{"router_score": "softmax", "routed_scale": 1.5, "balance_loss": 0.0117, "router_bias": true, "init_std_router": 0.0334, "norm_eps": 1e-05, "beta2": 0.95, "steps": 4609}
Below are experts of layer 7 (counted from 0) of a mixture-of-experts language model. Rows are named router (the router's row for the expert), gate (a neuron's input weights, with its number), up (a neuron's input weights, with its number), down (a neuron's output weights, with its number) and show model dimensions 160-191. Each number is 128 + 24 x the weight over its row's rms, rounded and kept within 0 to 255. Numbers have three digits each.
Before each expert's rows: "gets" lists some tokens that make up at least twice as much of what it gets as of all text. This comes from a sample of Wikipedia text that the model never trained on. Tokens count by the router's weight.

# expert 2
gets: " the", " a", " in", " to", ".\n\n", " his"
router:137141113108138114124144123135142112114128194140133113171128097136134123139147117112128110151186
gate0:119128161137098074104159141130139148132104144135126151141133117116134145114137114139146154162127
up0:138167113109150109145089141108115148127115130087156139124147115105149123104124105137126159113114
down0:148103083134052128162097073114125148136118152099132126116075102131152129119141134113134147092146
gate1:155120104141168130131136157133175179106197125102091141073145168134147137116128139163077144153160
up1:111131146094121133122134123126168133138062146164150166162094103125148102086159145122125132127125
down1:133105132134122108114170171125118121142100143140123118155103121128158116144089195120159099069104
gate2:129106092136112150110135107148127138141161129082126138123160106141106177122106120139090136083123
up2:140132134133140090120138180169119127106115146099142137134146136125118161081139134109123116122136
down2:128136144086146145128096138088137132115160143160137133112118131108123101111160127149144164151134
gate3:129113172130099130121098170173133146140129110087124087137116109129124115144130152124117073101112
up3:083145127109128172153137156099124116129108078128119133129147112150143110163091129125081154144162
down3:126136131124101181153110152091106128133118111105090097120123176102132119175111101129083179133118
gate4:166146147156125160078114141117142113104168142102152150116133106118087074099145176121127136116145
up4:116196103137116119128083137105137101150147111195071156125135145140150128166132121146115175174157
down4:128164146155106106148096140109137119114157139107173100109075165111139144110255109142081143108133
gate5:171125171123125130121150103102186128121141140132118123128148105075109104102108149142146116161129
up5:132131102101140090106138123104089142138120132102103147153141101134126125125127144129095128115146
down5:096134096148138109102143117178145183130156173144186129177166128125153178145055123143102125099123
gate6:148161154135098106117099150107144115138186138103176138146140092107154147167134106139115115118158
up6:138120151115102085151156118118115109142125124134161097151075151119128123162130132116127155153135
down6:117148119166094088131135123111137094111108180109141100151093106076138098139107160134132094119176
gate7:157174128121132132134115131095119083156093144125093140159102127149144122127108182142166150130141
up7:144171162091106128079098176115117113124121108119124141152135122186145135130135135136148090097107
down7:168104145120147113123130161126127132103113087130096116135108089096080120134114137108089096101117
gate8:125115124125121126114138109139092128118135096098150126148164100109168093193124146128125136153107
up8:149118139128103159120131084141135101166104139157147079141102115128097065124130135109143135113096
down8:125121053135165110105133140139129118114123110128099190156141119111121147148113114099107113138114
gate9:179140109102132124119107141145161134110184126131128148120100120145100157136136133121129163116115
up9:139131098123103165151169125127099121134105103103120110089116133130083085151126106139101085148103
down9:121162096145136162150105133126117132121097155131147120121125139159156130163061119119143111129104
gate10:128120129079140148098154113161116093123120096119142112107152076149153133135136109138144092117117
up10:119178119121115126148081111117117169105115143132095162154150130169134115113143154117141144122154
down10:101106089163075103125158157128129136128134134157137136131125108164141135144152140109118128123117
gate11:123150178118132122101106090199130121162133137096112175162132142085086169157145128123141125131107
up11:158160117137136098095087136163100111158121108084140103131152104120139123157136141115122129141104
down11:133152138143131113110112102132123141151122145164089168115170112157126153124157098107119145130101
gate12:090119066122121165098125178102113112109131109193152133108127140127180169154113170134123112108099
up12:147115138127129118144167094141170134124123124149131134130125142162135092106128104126146117178127
down12:148148132105157131119131124170149140114170194169118120133105141162152122131122116129177116220123
gate13:130158134132157116087149121115120148116148105126092144146100110137143163098118156062089131103132
up13:149128132067115116115137134085138129140182079169106136146112146154111138098098174088123120122156
down13:149135143120108183107136132138140124127119129139122095126157133165116115123150157138136110119123
gate14:149152142169152072148101143144098114135120138087093140118131112106160096149114155126115175105116
up14:116079126139132153111135123158159173143151094145161111122105163117105158146130102143149132143115
down14:127128114135143127137116129132122157151165174126158082145076138128143183137080149133094123127119
gate15:136113149174142083162180156128117112138160120143158150133118096136145134102099148109123114082115
up15:115116134102153115144102154133141093124127103130152106125124113124103121060138081149086146087101
down15:099132134142124125138118147098127145135092094147113162119101093100149152127138141100164138122138
gate16:127111129135138115129167179126135104084136081118126164135167160154159132094123136126111148120108
up16:107151143119158142081135119118147126150105127145152130125163135118127146068112130124124134102096
down16:105126116127127141114146136119133120109103123133133152212121116151120129110137058103120130130090
gate17:153114161112167101104124130136138114152110142149116106156150073117153137122117147104133112099140
up17:133147165132149132089160094139148118165099145127156133128121141158141115120127118129077136152149
down17:142116122124114146099110136146149162141149071110137125161119120132168139087157134130128120107116
gate18:135118125162130159112151156137106133137137109165148089063098104111139136132141112133175159127109
up18:109138136130123142140115181080106106153101139120162132107145086145167122096130111115125123136069
down18:106127060171118122095147099105118143150097138122100134120125117124101114116141094153144161120136
gate19:133094145090094157115157114149141153120154149120109154134124165091202122156116114140078136127102
up19:129165112147134119186147145121086146132104137124120163131154111123135162080131130083185082115133
down19:163161126123114146101146155124134096169112067087153091134115134119149167096111164084106068128102
gate20:156102095135088139149112152156169124119142120158118106100111107150098105166112132120154106169084
up20:128158114120137145145121126124129120123132164119124149124105095167117149090132110117157139146178
down20:090127143138104098120138159127115125111108161091147095118122101121117156179106158119109122126152
gate21:144125119075112154133112107104100123139154178133144172165112132140130122127115098165178167140132
up21:133078118114111142107113128130160150116147113088163134124112166088115124124113126162205127128137
down21:130094116112139117093145115105153138094109151162153170092107170136127131136128095111082138123140
gate22:137141140089113086144145097099126128109121089157126165166151099146141098169131112117148177158085
up22:111116082116125152132121119129098117110140122129105081116160114133092104119133108120167121127153
down22:136161146127105067160088138091163084096156106134132189097115141137108096123086123098111113165109
gate23:122110166133132120156126082137176148094142131096135129133099135100107143148122081104102100141116
up23:122160165118155136111117127122109137172144123114146175130118131133152119115110117153076116140171
down23:102136109079147148090102107125080158099134161109115118121153145099124131122133090083143119140113
gate24:143148128147131127100156136114149108128104157111154150158158129090137090097123089145144127173117
up24:124109171114090135127155125115093128069104129120155107142168127114154126125142128105175125145086
down24:130145107151103150119086115124108122097081117142147125155126118089153115143219171140127104110115
gate25:158124147119145138073118124142148141148166117147147172131140166138134101071117099123132151144127
up25:135111086148124130175121164116150139112123143129121140140147131148113199143121117132083092080075
down25:100138100158112098153124152113126112095111163111093153135097117140120124129097152145144105131138
gate26:122143153130099105113159111138169148092097141148121120119171110169125128089136115100132144137089
up26:112178138129094077139159144114163083129111115103153100168123120147133154143120138145105135121146
down26:106136149091176150098099156117140108126132124145159145091175121135125142141147131152118177137151
gate27:154163134139133107176116135102115143136166140108144127077144115114167123124111091160080150126148
up27:097171132162111108133116146150120139104183116146112136105138106174150088117154159171141181149144
down27:147137139133086121150101080081143107141161119136176136137127131171112106105201121115134150128132
gate28:098099132098104124162162105138155066126123130106122111116108109116085103134123115160144151173145
up28:126142085107123131169116094114109118110141128129145132091119172135119118124148095169162151165116
down28:151099108129114134140120157106107135102121120140140130123148159163154130131161118112099140068107
gate29:151063184108164087073158167149124085122134100120131126137107137133147138115137160158111106147131
up29:115108135140158148083157140132139177135116113120178140090134138093180101103128094197146142157113
down29:131133095147129166121131118124158137145121107075108153146114123146103101115084142103103152092132

# expert 6
gets: " ", " (", "–", "200", "199", " B"
router:114137093111126083118093143134139137090127136100078113105128091083138094148099161144135129088105
gate0:119130156118107158104117093111154104150110117113151127096132126153092095101048148120144122147161
up0:143154156120103103080169151092107184151166142129184093108145138156132099122093149166161090128081
down0:112115145142115086116154123115101160156125147123155108138106105082147161115147140142143122155116
gate1:147095121103151184119095170128161119109126098137082130129110173114142119120132137084136146151104
up1:120152183153126157140103133133097127130145138135151152090116155160132155094128129098086106122097
down1:156141158139130146134123157114141093141153129093125164108153148142100103162109114152116161123116
gate2:121139152113126124093119103124157103102089164145126104177084078116112119113089147098123109128172
up2:140123185133084139114154146110142116130121074114139113131126110177145114126138123116105120131109
down2:108125156174110103138085125103141172115145129122146162116193099131142158109130148106149125102105
gate3:094152111118119143105144116124179139143089121146119096131121105102092123130085124132166112187127
up3:133143136141153142131128142092141095161137139169148110156118092126168110112105063097116111134147
down3:160122112112115118104139124157132120162100126139120080161137139086171141094189156112124128137095
gate4:095176148105118102127172123160150106107103164127107145132127137129126122128149116157124165123114
up4:137160082101127140140115140126093127121189114134149116184149140139147154116119097113072125120176
down4:114163141139140115124102152128161112132133114149174108120107127151102099128140092121110095132147
gate5:166131156101126130114079101085177118116152119107105108108108142130095098130096126144137096139110
up5:142134166105139086113124099152155113124123098165131101094125164129082162109131131158163134103101
down5:190159141103114128103109099176138121108123130145154091144128138104130161105138112198117106120111
gate6:129168167159082136114138103170149170102172137166134106110100136142083136134147157109109121106181
up6:123133133083147137142144072125119110149140108155119127138123118171116080133151070139131160080110
down6:129163163167137153138066106155175143078134122124131097146136139123135068122089099125124123105140
gate7:181175146081121128152139167125136074090100106096121153173138115082105113135114127129109132146151
up7:103129080161157072114129062107146140120159129169129125140109118154142124096138107133099145128117
down7:130100093158129141097128066145107113123142179117147137103122153126133139110154134141116126160125
gate8:163125126117170128108127137159135162124120132154122164126127134094131142082098114153105132099166
up8:161153131172128108126118119133116087165134134116172158122099154154132142115132142151134180159109
down8:155112123176097109122133110094128125126119130122141090127138089121142167127117150121164133151138
gate9:076127144130108139139159096162108132107107114101095158158130161115143117155131192103082131143149
up9:148151097150137131137092086134102112102138175143141117091104135137090103074086103130148109135109
down9:169168084105145145107106136146122159121119149111112104160076144143133121128102124133123112152111
gate10:128117123143140093207151131110117160126125147157142114107141098139100086132137120182104099109127
up10:089097135144115099096134113160082120135083163145119101137087146120138109128141135136147127122173
down10:132141128103136124085135137141124138118115125186106147120185150187132162167116137127119141120107
gate11:110105091085153139117078087152147131108156133106094109151145148129139119127121122156107164168122
up11:116111108101102097134100109138120114119153126106155144134102108088129091119159138114102121109124
down11:106166132099123156148112135096127138126160126112167099135105156178123099136085113159098130109163
gate12:140142152111105148121141099132176115108132146100147139105108180154094137154113132119087128140149
up12:118126151105107100162153118137116086146101128136109102136148121078136119100128155162140133129165
down12:120140118101110155145171104188162091095103139123119121110097116097114100184150138138105097114146
gate13:133158165110142146130145162120153084128141142150144139116113124095125136082124124132086090156134
up13:160149101130117110126140193089139156156144125106121134140124090168115164106131162171117113160116
down13:114156118110102131091166123072107117147114129114161098176137101125098120136123116128193132118143
gate14:155137088133115103165141158106133171112167157159115133139163107129184158102098123127149133149133
up14:123116123106131126140131106150169163078120087114122113068152105113127154105105089093162121160139
down14:127116125158131144120070105130127124105172124163138119153109151099115134145167093116142157157110
gate15:144149114105159105108166115121163148116150071173108119132147121121109144142139146120093102136121
up15:149141136134110124157164112113176138157166119137103139135162097092177118147122158123148126090140
down15:149133130124103110099129156137117169146189126056146150142158167106117130133049140121146086136167
gate16:124131159127143127107114064133116179120161129129106108183110135094124157157103161141178143152127
up16:124138102141145114144137134105134095168180141151145150126103076172109152120108138176085115100100
down16:155141068153119138123126126148098139131153107122134145116127179122142134135159119135120123154180
gate17:102089139136093104120141148154096141129112117134109132171152102144139117125119141136163137143114
up17:144156113143139115092062123143142071092158082058089085103142153130108134153118121157143133083170
down17:133127120092116121102146160117100115124155126161136184149120093126124139108116155122105137135138
gate18:178082145122149132169138141138165103067140108122092153093138144120132122114115115120148124111119
up18:136135134066091118081112103100101123142158146118122146187156133152100142113116103119150125190098
down18:116115141143114108085112146125112152125119137120124173129134160136132142104084146115135108142140
gate19:131151139094157143159143120133112117137110127135114090113105142143133166137112105128154141102175
up19:134151131149155141151122174135139126113166147159134103147116151136159127129103117084145133156083
down19:116125133143150168138108106107150123151099133164114095144125124162128129140167134137162140111142
gate20:153139107140147163120127113118125128098141092133120122139166132100138120122089134140090104111107
up20:134110122119171111106136152152124135138141086101187159168068159132169132130108144126149153115168
down20:140128111081085137103149148092103126142142153074087137146125180179125163132147144136103163174118
gate21:148103130113108177137147208131123088086133145099116158143141132122125092160104150105145123140147
up21:167062126148137127114129104146148133110152138146127167151123186171135088140154125087169143090099
down21:107119128124124100125127125095095130132113094136111165105090146109129128103135130119135113152106
gate22:082132137153147106154123112115138114130134105131119124132154132111117143135108133154071137129112
up22:151135140147114139103106113133174152096095104124142170121120166113132099118093122102077100109131
down22:119112150120124144153128094120162126078150106150138158102133150129115094112117120118158110113185
gate23:104100110060123126143104085102165106102107125084108118140159133161107128113101111133149131111125
up23:118078178146108133132130139122083162085103096118141084096126107127140109156124114113119130159088
down23:159114143115161128137126097071171171127111169108097118141148159153107121141163111126169164129130
gate24:111177102123121124120147113137106145134112112122084130117147161065115090144097146141140127141100
up24:118097118140110142186137151126127150104120104139128159117171122164168170106130110142136152117108
down24:114120078123096149125093111148115101094148153115093101147139135102118154133130147106123112149115
gate25:062140108106157137133156119150154104126097139129127098107110121119105132128128130103139115140152
up25:169145140108134119140142086126110155159129102148160132144144151148095165125137104140147094122145
down25:138153134125127145098149127158145139129109122135133150158132124108137115148138106137099151162175
gate26:120155103158119166141091151109121144143170144170117152131106100095132123105076171161138107128090
up26:100151136154128140168162103136149096100130104167077108126151135088100077106132107141115153155183
down26:168159125107118108126117104115143152152112126107101096124110123128119126098121129099126099108141
gate27:088131158118133128171119089156155159151144083101088126110132107133140153113117155134119151158148
up27:141125134185147128131090121107111105154134132132124166160116149171096127154121153108179145126121
down27:105126129174127114104116121103127107103056146133159113109115154127110140090105093118124159083113
gate28:162101137156149159166094179128161106122180126116174129149104167141135121084123154173133117125106
up28:148147111119128119101139098136139121147181139102139137153115107153164108081155120108116122120119
down28:128170146106108116100130142130115109144131165108150132136142149109136135100213154161126119114154
gate29:112124151150150139111106118182191132114130115144134144103122131134168138144137129111178123108149
up29:142162128131130108154110122154114140135076151154115119094130160123107141114128115127150126110117
down29:102152145108159103119127155127139134175141179142178169124146121143105172067148119165132117141124

# expert 1
gets: ",", " and", " was", " |\n", " is", "\n"
router:142152138147094098121127129139113136107179148090119152103124154129147162111131136132146143186154
gate0:126152165114160120129117128159190114166123150113135133155131133096143153101144076073084095155145
up0:155143158122144138155117127161125116101125123120117160099140140075115140128130136094113104139124
down0:127139131150105116128127138089131168078097156119132136190096107207117116143183185169107135131136
gate1:094188139133168088138148100153187102137092158132081133129105153145131130101130135118124107145152
up1:167098096146099163114141168091112126098185138104145132092126142061133114151147134118128170119079
down1:121085102144088123145133163123127151091145100104111070075138089125132123137053128134140163106091
gate2:129153141104073157146158118129181160141149150123148114115156142096154089090090128132117118191141
up2:145162115138106158147152133132154136140136140171137142108146148113113210121109140124083141140129
down2:093114088159157170117145116128091125126173158126138174150144135156123151115136112123118074113115
gate3:129142139152092158121112129135115139163171123149141125145092123110119076136104164109120167123113
up3:119110146127145148124155098144081162149122135137102081148150158094153128138126133127114151113140
down3:124137123153109086134138128130162139085129105116100174119168112078133120126102111152141159146159
gate4:125137101154120153116139111212118135139149123078124131131087137100121121111128096089101141118120
up4:159110102147145170100128112156120123096137140122138115128114155095110145118160149104053122122142
down4:121091126105104170084156113132160116119130099079143151107121152174155151106157124129141100096127
gate5:088115105084132117073138109117102129099131111097102095138141141153075127126126149135162132106139
up5:174070117142114155138138118174132132110087113118162122141171152116122160145134098107168146094127
down5:118139175154074097134081131142148175161132121120145152126109143113125124165146098117139139107141
gate6:160134127164102122126124105097109154129124122067177167112130159081140110086121146136156147099108
up6:130187129091154161150098142122099122152109117092140143129147117103174128108129126141121179161134
down6:145146125103131121127069108180135162129127139095164154139112159121129142121163098169146121098103
gate7:161105162111129144100131120142112144143134129136154130101132161102107112071116146129142120107107
up7:119098126157154088121125147137112122146142110128160160095169141120165134102126118119120091135094
down7:125132151137084150115127115153190097132133119178165106111063102107138105118166146167153118167094
gate8:117156116152131121164136094099165128142123160094154152127115143096102118132118103084125110124102
up8:145143143094119114165144130107130122132105093149137134133167134151134157135140146110101111106142
down8:126158152169139116117148139124115105089119131131146113134104095130130115115151094130126115141182
gate9:122170162121091161125103121108148141119133069123101082106170155134106133099108133091141111152121
up9:136151129144131158121114131082127091129168101147086129133132121106098159135115136138121130119190
down9:133120154101129128131146129100141099121160138115071101157153143100102110156110117123105135129148
gate10:109115149124169119080122150126146103136114116145107094113148150109150141082138121098099071155106
up10:130160140107141190088115128112127113141082123150119126154155136110100171098140086113103121117156
down10:170143134130171122158135149107104174102083128144109164115102189128133121099108130143075148122111
gate11:083148110094182071080083111132101125144098158132128161136141153160170091121153190123106132117123
up11:137142147142093185143191169092161136135154109155104141099116122126100161118111111105123137155136
down11:142126147100129125108105140147154110165144136147119130102149122078114120147043154119106123148084
gate12:108122125147137130117098130147119119130144096147090137117092152127126164156131105130132121130163
up12:094131104122163064122123119128129123107143118127106099120114129137123167171139147135094130094133
down12:176128118101141132137147138133142151167143155105147137137132137153076088114091117121122132118118
gate13:144098069145146143121145156138131116105141091161120140130133142099089135120124135126125087117092
up13:145073129106142151147132084139145124138126111135118094143120124139100137161115099119124147133139
down13:091177156143127136129106155140081107154102078121117103134143147115134131141205087109120182105148
gate14:161126147145094130143169142155141131115131153145214130153131122169150168123118145130101079146164
up14:141088123121079094113126135142146139120110110147138079145134139134168126166139117106101103127119
down14:156149153141087098139128130138151118136131124099092164120145120116130086080132140110148137106106
gate15:129191148119102120111123143110117120155104150104161110141115137139147142149131176109134140142175
up15:128091102139122106139114093165139137167111113110127132191120115119145111130128127165123151129128
down15:132132152106122143156129119125126136143160117136095120104088095169173090125163120148143178136142
gate16:159136148139113127103139147116142124108174155111129150124136136126129147139129102107123079173099
up16:134094119158129122084095124128158116187138164092112142121111126100163119174139176088099119098110
down16:142112179106134121172135110123107115113112132161117078127103073125145130170109132128125115139120
gate17:136135137102114104142099167081118112146070140103120139169107149154122125110113162112138068139141
up17:131135146120091100093145155112123119133136107121179130130103125132147157150113101151123101132112
down17:083135129127113122167188129137132117157127145144123123083104144133126115143082110137119125139104
gate18:129093120093113092074139153119139113119155143121142115162114110165145122142167160124163156136112
up18:121173065145139159119130110117115138116082168134099141139136135130115109139152113149102151124162
down18:126129129137114124116121117100151143124174122143108064136165108075121160128087132098090130133113
gate19:145195148148130148123121150095152121154168144121205142130139105142120146094078135097086133140126
up19:160183139184165145096085117135112148127130155100146121078129091118165111089141132150133150124113
down19:136128148090132117114117127128115134161129127109145142120119099126137156169070133126142103148127
gate20:122121155150089156108131092120108217162153146116140192098102107121119116134091132140153100149126
up20:103130125159142130121138118147098174132123105099111145149145112107143058154112145127115089096173
down20:149115141117145115108098108091097149151154123108176143115187159110156182113134079149129175165090
gate21:165103137128090085072135117127152073114133129086134122153152091138143150097122156141120138126144
up21:134140131100141104102126130095119135133135132111142135149145130123142135144120148136096124135155
down21:126148163102146082125188118086146117117149127118132132134172074127143070138076155168138145090126
gate22:135171123133118088090177123159136126129179112090143173102120124136121124153156121115158151116146
up22:110159120109113122092132159084118116146090085105138166091079116148135191082128110134133138114119
down22:109102105140081145121119132132094116087129133128152087099141139100132133149149110176142119125135
gate23:100095167147096111097149162146150073106160172124125083116136107091135167109142131108100139108112
up23:132170097113153121167089123127131106153117086137152124127152175140128172187132087151114124107137
down23:168152087129127148173169169125171124157103113130107114133145119115116127117138127173095152126121
gate24:155142119136112128132115132162153126148137113121138151142128149168109139154092166133140110089127
up24:108093129130172113084131108135113119160146096136096088164111131144127095124132176146135105139138
down24:098107134112176115146167105087172092131124100140144139098132117122111100127098087171165109137172
gate25:151124106091132120153107139126120082095115104079142128103113142105121086130113120116167127162121
up25:157135158141109101127162101172165118137098104155119108110167135125091124121132072127128145147172
down25:097119108153141129068078122096117128129142122167128121109150118097130140139168154130123129112104
gate26:166145165157092133127111133098156107083097067147131126135131123134100168142119132153115088126133
up26:135156136100124121113104130148128156128133141138102100158084093101092121089148071093125118163141
down26:130109143134140128126158103121116128138154117121133070138105163140166158149145076119106102151137
gate27:095129127121117153124118139148136148085131171120117180108135136123114095116117150134138133128123
up27:140114115115133139179111107110132155119115118160112119106110145147148104131130101133130164178146
down27:122129136087135140150126130108125130154116136138137083138097117107144145144116117111094141124126
gate28:110177149124161111121086101172115111111119135147147130155086123145117114121145160104140104132127
up28:093113139087142120093150084138133098120128153106114141122137132151142140107137074155144113135113
down28:115123142143116094128093124154151124078173113125126145125150098093140119126089125139131080173130
gate29:125150131107122136124142113136115127134121149124120108171148096124098124101102125139142155174150
up29:101104108152138115152143140122140140122148105159105137133112117123147128158169110121085085097114
down29:126097145114112140156181149108181126100129093128115153130117140114125135098136115117126125129129

# expert 5
gets: " |", ".", "-", ",", "|", " of"
router:112136137197149122168148103131117129188139143161115139151116112147117133138041123106082116132113
gate0:100111159138146131128109157130133076151105152091150113147190087117126082112102162136119088119135
up0:138170191126125132122108139110075118136115130138158106191148151144120100128078128152126129139116
down0:143134104127131094122182127132150109114120129117125143149140124114141149128085145108123128091145
gate1:134136159122157095122154173156149111107124104138089155130099120132162172130122137106112111134114
up1:134132128152110114095081116115128115149132163128151139152136116131146147126162128138120160115141
down1:156079146142077146137128119126139103056141147103126159113109155109170126120084143131173136087129
gate2:098107127163109129132165118164162165144127101107086137111172172186084143131130108140103131158145
up2:121168151127107125138077109120152150143128102164108149140120141157141132136134099101103104110135
down2:116115121116167149116095132132105099133131141147138119183123116070133143126100137122130161129113
gate3:155154138089129122102102126113118107133105128098160098132167102127097128123083141143117141161147
up3:100128135084135119096119167195117110121113148152053170141102105103127119124147114172127140126079
down3:133118179102116141102103106130176111142180139135119207133066124141099098151104097106107118112096
gate4:185098133179107110129143095178150117142117161149089121143131164150125136113107088157138138139129
up4:139102119104149125151127138112082116126153149119145125108109157119149156151126134128141114143124
down4:125166133110167178105197122143129108080120115136117065111152110151147135136121130146159141144118
gate5:145136135144113151159103130133146190138128153163147056139133131164111178142056116148124125125131
up5:157160129117097085114135113096088150135099131125087073127168100146120131106134083121149152159135
down5:153118092104118117108134093130180166172128144133163092166129136115130116153121156128149150138099
gate6:112146092160107174094114151133165143115116116132105100154122135165163079110082132152147131132155
up6:125166180130093113104136139121143162137125167148151110095125177152179155071147123106102171130150
down6:110094127114110150150145129170185120121171127141161131138124105138099090172127129154176124138127
gate7:111169049139137109109134133096106114119155145127120134133153109104154097139132140111068133123118
up7:212156145104154122175123108127078141108151133146133123143118166106100106162157144116137096123117
down7:151130111136109144108137102122139141155140088101169153137079143122126110145111162157062127117153
gate8:134110112141136075095161145122112153135152130136104159119140153128091159155096128085136092112107
up8:161125128093135093151127113123109120107084111121138122108116135152170140110144140116111159143158
down8:150144146116165147132136124106169118091098148086098115125138155117124148110134098137150101115088
gate9:103126081099158105115078067141144118147113131119091144131150124117082121112063114152091136116127
up9:130139138157139096122141104090119148128157110119142119152109086154131141163140115130147148159113
down9:134133148113114106146116092117101135173119066101126133143123128144098122171070126168127129108128
gate10:140150156104181115104146145120100104113138071131175115135170115167142108134081114141110132095123
up10:115086191115179133098137127101134157121151152153147084150124130116127125138093124117144078180138
down10:156164130070123124116099125125143119124100107138122127114105083111119166173109147109149144078141
gate11:126143119127128117148141131160112133124125125138132173137118167133085117145130087081125168123135
up11:149134162129125137123154136116128137146119173112153101145176122130166138115105121189172133168162
down11:152156168143106152146129136102139140134113098127101140192128167140117134098166135095120122133145
gate12:142078077127138176116165115164155140130107160118119141144166150138101074131118102148125166136149
up12:116133092128180099162160153129175123121117130122118120130117068145116126083129141148127122126100
down12:153114163188148109118138153133160126083111096140100116145142116127145148132153124090148135125140
gate13:084101138106121168101167172161184089139127115155120123163123095142121135121126139087123157156114
up13:153109125135120125148131101069095116117131102106078183057112144123146137129132111131147110137133
down13:136123146113118111123146129143140114151113109140117127159099161155158128141135083115124146128101
gate14:186131109133074149105137116104139141132119118112143119107143145116112130156091128102119114130109
up14:139145140085169171159136124115153108166098144145127143137118122145120131144117165128167140166117
down14:111147123131098137142137136136099142108154140139165103117149128166115109119122124110089123158132
gate15:061139142140137127135092093173136132142110115113144138173168143107102139107122132145128123131128
up15:155143154154094171134117140163165157095161131125134142130103134130143145140162158155146113153123
down15:119142134156143114147172120137111146120159100088124140136095111112130198171106102081100140132119
gate16:133108140139140100117140098121119141115143124120130164146123144085171113119091088136142114122126
up16:144125142096156099128134163108140136121118176125154134146136127127148133107127134105102132195136
down16:103129070119130109144162125113115132132137149154092166094113112111113097126158158119140151147137
gate17:119129135126117181134142124119126136093130185158173127162118104114165123119144123094115133112132
up17:126127096145124150084154170108135114123150130121135156144126176142127105107199175176126109150112
down17:122134141124132110128132148089150132150119130168148166140143131115093116079126167087136110153112
gate18:149114087132107139153145134160132146106143150132122114149140123101143128152156133072154103110120
up18:127159125106128086146089117171159106160125128126111114165127167152139165115113127090071114134137
down18:100116114128161125103101092129107144115110143143109148110166157136108154134117158093118129130111
gate19:132114141143116121114125102123113115134149124117141176130126102120151114143082113133109078135145
up19:172115126105139108154135107138147103131133139143128157132137143138107128199142108137142112135132
down19:130146139114185114120086101116143130168129138164152172129093121127157134100142165167112162109112
gate20:109156165149137133125151119144131109143147176123108147125149072101105106125096155137141143129116
up20:075160156113122110140115144130143144147125111120104132128088107153109127138143115107169163153124
down20:075148129148099136114093144159132125106142150110094111131149155133114105129160157083166125159121
gate21:101117146129147118100145119111122109127123129127163128114194141126148167091072135092090160115115
up21:118149163113108108160157130116133154115117120200123092125136132114182130119130163120124138080102
down21:154113120136105106166107088089133138175105139173110129137110166125116136121141114156090143147162
gate22:120128096080139137114159101139162151130171147130138121151172087122099106186116129137128131129171
up22:104137156182152122117172148150109101113103161146154125115083120150131092121163119124102146137125
down22:156106176126132115172152137120121155028155112137144138087154129137173137117147145106109126119096
gate23:110173160087194129099097143163179107156135125129137093119129144089100123138113124111176164182110
up23:162156109146152174142082127116124100147120119116115119128135151109121133168142102111156148144142
down23:145144090109126163081121109116116106205151132136108129141133127152103131164147102093106150108118
gate24:133108146118148152084106132154186106139125140120167095161152125143109115136130150131113126167101
up24:142068136079104119105105132148092098133144112113109130091120195118115171120146127138159117137115
down24:139103170147128149150143116113100130182111135141141106120103139129161135176144102113157122113112
gate25:145134154096132141123090154089092146119144132125155133080112119142064143072099163067120120154111
up25:131116120168063095144123107170139150106170141120099119149102164077197117167158117146172162117127
down25:114093176143088085103116130169156122105128139091124075159130125112118110108132139076113153139136
gate26:114100133125115110126124142102110132127129131153142121188129113148175170087110153113128110162133
up26:138149135105104128138171126109120122095067099121148121135140140127138133125127168108120132137097
down26:113163104090132127146153123129116147141113161100123126129088123136158132096088142125147127124132
gate27:150145115125097144116133142120150157121140182153116108112118130112125167123156133121132095124155
up27:152119119130111122094124148116120166113126192116143104120157140103153097113112191145150139132114
down27:134117121084134146114141117076160124165115149094111118084113163161118103134124089119105144111112
gate28:090079122127108116098167131134115159141150150143081062123133146113145142111105089135117155120079
up28:135131097107165152080144117114104099123158126134107140109156124118121166067106116150104161133122
down28:133142124098149103135114110112130125187115121125117117158096136124098090102059109165128156092122
gate29:092100100127128144099143128111129125111098162159126139145121116174155112148094142107112108134107
up29:130145185116118101125097158136137148126147108129169125130127163100170139117115114134151116102101
down29:104113172097118169117066122118101128158144103121103136127131147118169132104110115156125140097112